Experts of a small language model: 64 squared ReLU neurons an expert, a softmax router.
Below are experts of layer 7 (counted from 0) of a mixture-of-experts language model. Rows are named router (the router's row for the expert) and show model dimensions 160-191. Each number is 128 + 32 x the weight over its row's rms, rounded and kept within 0 to 255.
Before each expert's rows: a language model's description of what the expert responds to; "comes after" lists some tokens at least twice as common just before its tokens as in all text. This comes from a sample of Wikipedia text that the model never trained on. Tokens count by the router's weight.

# expert 23
Description: Spaces and opening parentheses. Bare spaces in table cells and opening parentheses after names, especially before "born" or dates, such as "(born", "(18", medal.
comes after: " |", "|", " =", ";", "\"", " Donnelly"
router [ 58 137 141 149 181 144 144 137  87 101 179 133 168 162 132 150 129 178 145 143  76 146  92  76 116 133 139 108 138 130 130 148]

# expert 39
Description: Mid-word foreign name pieces. Short letter fragments inside foreign or compound words and place names, often near hyphens, e.g. Bagnères-de-Luchon, Tønder, Grandaddy.
comes after: " ", "-", " (", " \"", " F", "/"
router [ 91  61 140 164 123 141 101  93 174 130 117 129 149 153 142 145 186 120 119 134 128  86 100 174 126 151 123 162 103 146 109  53]

# expert 17
Description: Organizational unit nouns. Capitalized nouns naming units, divisions or installments, often before numbers or "of", such as Group, Episode, Ministry, Part, Week.
comes after: " the", " (", " a", " on", " as", ":"
router [114  87 171 177 160 130  91  52 160 157  91 137 123 132 166 146  86 120  85 155 143 126 148 103 168 156 169  95 149 136 104 176]

# expert 15
Description: Proper name starts. Capitalized first words or early pieces of proper names, mostly institutions, places, brands and months, e.g. Harvard, UFC, Rhode, St-, Netflix.
comes after: " the", " |", " at", " on", " St", ":"
router [124  97 145 145 174 132 127 120 204 111  91 104  99 104 194  79  80  48 132 161 143  98 150 106 120 121  70 147 110 121 159 111]

# expert 16
Description: Table row line breaks. Line breaks that end a table row after a closing pipe, in election, sports and chart tables; also breaks between repeated separator lines.
comes after: " |", "---|---|---|---|", ")", "|---|---|---|", "|---|---|", "----"
router [102 121 137 146 108 142 103 149  99 116 108 134 163 108 111  97 142  29 113 163 126 147 111  71 127 151 146  88  96 181 186 149]

# expert 36
Description: Mid-word stems. Middle pieces of long Latinate words after prefixes like in, re, con, such as in-gen-ious, sub-mer-ging, comp-ul-sion.
comes after: " in", " re", " In", " Re", " con", " de"
router [ 91 108 170 130 147 146 139 101 141 100 114 123 180  98 163 110 137 113 110 138 199 131 148 126 159  86 130 106 138  98 114  71]

# expert 21
Description: Line-initial capitalized tokens. First piece of a word starting a line or sentence, often after headings or "The", e.g. genus names in species stubs, The college.
comes after: "\n", "|", "=", "-", "The", ":"
router [113 146 164 141 106 135  89 160 114 138 148 139  41 178 110 146  95 185  73 120 114 137 156  65 115 116 118 133 147 105  54 101]

# expert 4
Description: Name-initial capital pieces. First capitalized piece of a split proper name, often in roster, discography or results tables, such as Mine(hide), And(rae), Smok(ey).
comes after: " |", ",", ":", "-", ";", "|"
router [175 129 120 117 174  98 119 130 150 159 139 107 141 108 102 147 141  84 177  88 108  57 134 128 123 181 157 137  86 116 138 114]

# expert 27
Description: Personal first names. Given names and name pieces of people in biographies, lists and election tables, e.g. Robert, William, Henry, plus middle initial dots.
comes after: "-", " by", "=", ":", " Sir", " Authority"
router [110 131 141  75 157 166 137 154 108 184 100 128 106 151 123 175 112 138 114 129  98  76 156 150  92 130  60 151 161 211 132 150]

# expert 51
Description: Place and organization suffixes. Final words of place, team and organization names, often before commas, e.g. County, Stadium, state abbreviations KY, VA, and taxon endings -aceae.
comes after: ",", " New", " United", " South", "C", " North"
router [ 83 143  92 120 140 160 181  71 130 136 126 178 118 135 163  83  80  78 105  59  97 124 123  89 123 134 133 115 103 152 204 154]

# expert 5
Description: Biographical infobox fields. Field labels, colons and values in person infoboxes and bio openings, such as Born, Died, Spouse, Genus, "is a", birth dates.
comes after: " is", "-", "\n", " Born", " Country", " ("
router [ 92 129 127 130 114 110 151 106  69 140 148 133 147  90  86 147 160 149 134 155 170 138  98 159 110 112 122 173  95 166 139 117]

# expert 14
Description: Personal first names. Given names right before a surname, often in tables, lists and credits, such as John, Robert, Steve, Elena, Jennifer.
comes after: " |", "-", ",", " by", ":", " and"
router [136 179 139 124 119 160 141  67 141 176  82 116 151 117 139 185 114 127 131 147 106  74 118 142 139 183  77 118 113 140  57 125]

# expert 8
Description: Coordinating conjunctions. Conjunctions joining words or clauses mid-sentence, mostly and, also or, but, nor, although, as in "as wide as or wider".
comes after: ",", " and", "s", " well", ")", "),"
router [ 99 169 129 129 162  82 115  63 118 134 155 103 125 173 119 176 149 190 115 121 142 136 133 123 151 126 143 164 142 141 133 186]

# expert 62
Description: Name initials. Single capital letters starting names or acting as middle initials and abbreviations, such as John W. Wheeler, Darrell K Royal, B-Cycle.
comes after: " |", ",", ".", ";", ":", " John"
router [ 93  90 136 108 121  91 176  96 139 114  99 131 108 122 145 160 142  84 130  68  63 118 131 102 170 154 134 112  72  98 114 120]

# expert 37
Description: Paragraph-ending line breaks. Line breaks right after a sentence-final period or closing quote, ending a prose paragraph before a new paragraph or heading.
comes after: ".", " =", ").", ".\"", "\".", " 2025."
router [ 84  79 146  96 135 145 136 138  98 121 124 139 149 133 145 119 152 106 118 191 131 158 115  98 165 155 126  78 174 119 127 134]

# expert 10
Description: Infobox and table delimiters. List dashes, pipes, semicolons and brackets opening fields in infoboxes, stat tables and career lists, such as "- Venue", "Position(s)", "| Republican".
comes after: "\n", " D", "|", " medalist", " ", " MF"
router [105 132 137 121 135 108 172 126 109  98  78 121 107  73 103 222 124 115 121 119 122  57 114 148 144 193  95 139 102  48 103 141]

# expert 54
Description: Determiners before quantities. Articles a, an, the and per, every, each before quantities, plus LaTeX braces, in technical and measurement prose.
comes after: " is", " as", " with", " of", " in", " for"
router [129 113 155 182 122 109 118  74 130 125 131 110 163 101 180 139 150 125 115 171 132  91 110 100 127 137 179 132 130 134 110 122]

# expert 52
Description: Nationality adjectives. Nationality and demonym adjectives before occupations or institutions in biographies and lists, such as American paediatrician, Ceylon-ese, Greek military regime, Irish-medium.
comes after: " of", " the", " in", " a", " an", "'"
router [ 77 211 101 127  91 123 114  63 182 117 157  85 151 165 115 131  93  90 129 115 204 113  73 147 177 180 138 125 144 128 157 118]

# expert 18
Description: Table label words. Past-tense endings and label words in infoboxes and result tables, especially "ed" of Preceded, plus Released, Nominated, won, Candidate.
comes after: " |", " Preced", " Succeed", " (", " was", "|"
router [124 167 142 121 131 118 153  50 110 102 117 140 130  99 136 127  92 111  99 142 183  93  90 140 106 115 141  92 135 104 152 174]

# expert 61
Description: Infobox field labels. Field labels and headers in infoboxes, taxoboxes and stat tables, such as List A, Species, Area code, Preceded by, District.
comes after: "-", "|", "\n", " /", " •", ":"
router [178 170 159 112 162 113 155 108 163  82 152 133 151  60  67 147 182 106 143 123 144 124  84 134 157 174 134 165 136  53 160 126]

# expert 29
Description: Infobox section headings. Headings and field words in geographic, political and election infoboxes, such as Personal details, Population, Coordinates, Federal, the W of coordinates.
comes after: "\n", "-", "Personal", "==", " Historic", ":"
router [156 123 160 124  97 121 169 109 173 135 124 177 129 114 125 127 171  90 122 105 161 119 118 144 129 119 150 157 110  77 119 132]

# expert 31
Description: Name and title parts. Title words and name pieces in fiction, media and foreign names, such as Star Trek, Saint, Lady, Knight, and mid-word de.
comes after: " The", " the", " \"", ":", " A", "The"
router [102 120  93  97 198 159 125  96 200 104 155  91 144  83 105  63 134  94 191  54 152 107 116 129 109 128 133 159 121 100 124 103]

# expert 24
Description: Articles and prefixes. The article a or an, word-initial prefixes like re, co, inter, and adverb endings -ly, mostly in biographical prose.
comes after: " (", " as", ",", " and", " was", " became"
router [ 70 163 193 178 142 141 142 109 133 180 110 101 173  96 150  91 145 137 139 146 185 140  98 132 172 183 147 132 101 164 112 102]

# expert 3
Description: Numbers in ranges and tables. Numbers and number pieces in measurements, ranges and stat tables, esp. after en dashes or before units: 20–25 m, 141–165, +13.
comes after: " |", " ft", "/", " m", " km", " –"
router [174 123 125 137 141 118 151  90 137 123  50 116 148 111 153 147 187 118 107 155  97 132 148 120  99 126 167  91  74 112 168 154]

# expert 47
Description: Wiki section markup. Section-heading equals signs, following line breaks, "See also", and table pipes in succession boxes such as "Preceded by".
comes after: "\n", "==", " ==", "===", " ===", " career"
router [ 94 151 116  78 118 120 137 153  92 106 131 112 118 177 156 108 179  86 143 142 110 148 166 114 149 146 138 148 115 158  95 139]

# expert 28
Description: Infobox line breaks. Line breaks ending an infobox field or list item before the next "- Field:" line, such as after FIPS codes, UTC offsets or draft picks.
comes after: ")", "\n", "\"", ";", " (0)", "}"
router [117 142 110 146 173 123 165 137  97 147 112 125 171 137 104  48 152 111  76  99 153 114 118 124 140 156 187 145 114 159 143 184]

# expert 32
Description: Place names. City, state and venue names and their pieces, often in American or British locations and school lists, such as Chicago, Angeles, Fort, Carolina.
comes after: " the", " at", " in", " San", ":", " of"
router [136 101 180 148 157 148 156  97 161 152 160 110  85 115 110 128 130  34 156 141 122 108  97  85 143  85 131 116 156  96 192  89]

# expert 46
Description: Verbs after to/can. Base verbs following to, not, can or would in prose, such as provide, prevent, protect, represent, find; also verb endings like -ed.
comes after: " to", " and", " not", " can", " would", " that"
router [157  94 157 107 187  81 100  64 134 105 130 165 187 131 143 104 142 140 103 135 169 118 126 101 103 110 103  84 147 159 147 143]

# expert 20
Description: Non-Latin scripts, war terms. Pieces of Cyrillic, Arabic and CJK byte sequences inside names, plus modifiers such as Civil, World, War, anti, pre, ex, vice.
comes after: " the", " (", " of", " a", ":", " by"
router [108 136 125 203 148 115  98  85 128 152 126 163 153 117 109 102  90  63 173 164 198  71  67 129 168 111 132 201 148 142  86  75]

# expert 9
Description: Modal and adverb function words. Function words before verbs, mostly to, not, also, such, never, would; e.g. "would not make", "See also", "such as".
comes after: " to", " did", "See", " not", " was", " would"
router [140 161 100  94 152  78 125  92 120 119 128 164 190 127 149 117 123 191 127 170 198 138 163 130  58 182  73 104 184  88 121  70]

# expert 22
Description: Coordinating conjunctions. Joining words between names or nouns, mostly and, &, et, or, featuring, as in author pairs "Girón & O'Brien" or "organist and composer".
comes after: ")", ",", "s", "a", "),", "man"
router [125 169 108 134 154  93 156 121 109 150 108  95 112 145 142 148 137 152 109 141 163 116 107 163 149 155 156 170 116 164 120 171]

# expert 34
Description: Line-start list dashes. Dashes opening new infobox or list lines, often right after coordinates; also hyphens inside compounds and degree-sign coordinate pieces, such as Rhône-Alpes, P-51.
comes after: "\n", " Al", " al", "′", " mid", " Right"
router [ 77 163 156 109 131  92  99 142 116  48 162 136  78 100 134 130 153 145 151 130 140 141 109 127 133 168 144 129 151 159 171 123]

# expert 55
Description: Quantifiers and numerals. Quantifier and number words before a noun or of, such as most of, all, both, several, four years, first.
comes after: " the", " of", " for", " number", " The", " with"
router [184 127 100  95 137 119  98  17 134 140 158 136 109 143 113 114 155 154 111 124 155 121 105 181 121 119 188 153 133 163 117 119]

# expert 2
Description: Section-start line breaks. Line breaks and header tokens that open a new section or table after wiki headings, such as a line break after ===Out on loan===, Final, Results, Rank.
comes after: "\n", "==", "===", " ==", " ===", "===="
router [ 28  25 217 136 138 144 127 133 117 100 178 114  91  94 169  81 185 152 159 106  98 163 108 152 155 159 119 122  86 136  95 143]

# expert 11
Description: Sentence-opening function words. Words starting a sentence or clause in prose, such as In, Although, According, plus the a, was, are after "there".
comes after: ".", " there", " There", " and", "There", " has"
router [155 144 198 120  92 144 124  56 133 130 115 113 129 131 187 121 129 100 165 166 110 104 137 118 127 146 182  77 188 144 156  79]

# expert 40
Description: US and table separators. Country words like US, United, States, British and New, in "the US" and "United Kingdom"; also long ---|--- table header separators.
comes after: " the", " United", "S", " in", "|---|", " New"
router [124 190 143 128 111 145 118  59 167 109 116 192 113 137  39  73  94 150 128 171 167 105  97 125 115 157  82 183 158 111 160 152]

# expert 12
Description: Table row starts. Pipe that opens a new table row after a line break, plus numbered-list markers like 2., 3. and colons.
comes after: "\n", " ", " Win", " 4", " Loss", " 3"
router [ 98 125 149 141  76 148 146 136  95  91 155  82  74 166 115 200 120 178 141 143  88 158 141 107 175 155 150  85 107 106 123  95]

# expert 45
Description: Leading digits of numbers. First digits of multi-digit numbers in tables, vote counts, codes and route numbers, e.g. SR 411, 349 Slavs, 0.49%.
comes after: " |", "N", " /", ":", " a", " M"
router [115  93 130 223 135  99 154 158 165  88  70 131 113 107 141 126 117 123 127 121 157 124 132  99 159 125 149 128 141 129  86 174]

# expert 42
Description: Table cell numbers. Small numbers, dashes and scores that open table cells after a pipe in sports and election tables, like 0, 2, 0–0.
comes after: " |", "|", ";", ":", " /", " 0;"
router [150 149 123 146 150 133 174 161 111 100 108  95  99 130 172 171 103 104 155 113 113 131 108 112  85 106 134 131 111 100 149 138]

# expert 56
Description: Sports results and stats. Numbers, scores and verbs in sports season reports and league tables, such as led, 26 games, 2–0, Pld, Pts, were led.
comes after: " |", " with", " for", " in", " played", " was"
router [165 176 135 130 167 118 179  93 165 156 145  94 133 135 151 110  83 138 172 134 141 161 118 116 139  99 176 117 107 160 148 126]

# expert 38
Description: Time-period nouns. Nouns for spans of time after the, this or same, such as year, time, day, season, period, plus some abstract nouns like way, case.
comes after: " the", " this", " same", " his", " a", " in"
router [119 143 137 147 149  86 160 122 120 134 129 194 153  59 123 142 121 161 157 103 120 132 105 100 128  96  69 104 158  86  96 107]

# expert 60
Description: Word-internal fragments. Short letter fragments inside rare or foreign names and long words, such as Ver-n, des-p-ite, Br-acci-ali, ne-gli-gence.
comes after: "s", " as", "S", " As", " De", " S"
router [144 163 117 144 165 134 122  90 166 172 125 161 145 143 162  91 160 134 141 138 127 119 171 150 183 138  93 130 149  86 161 115]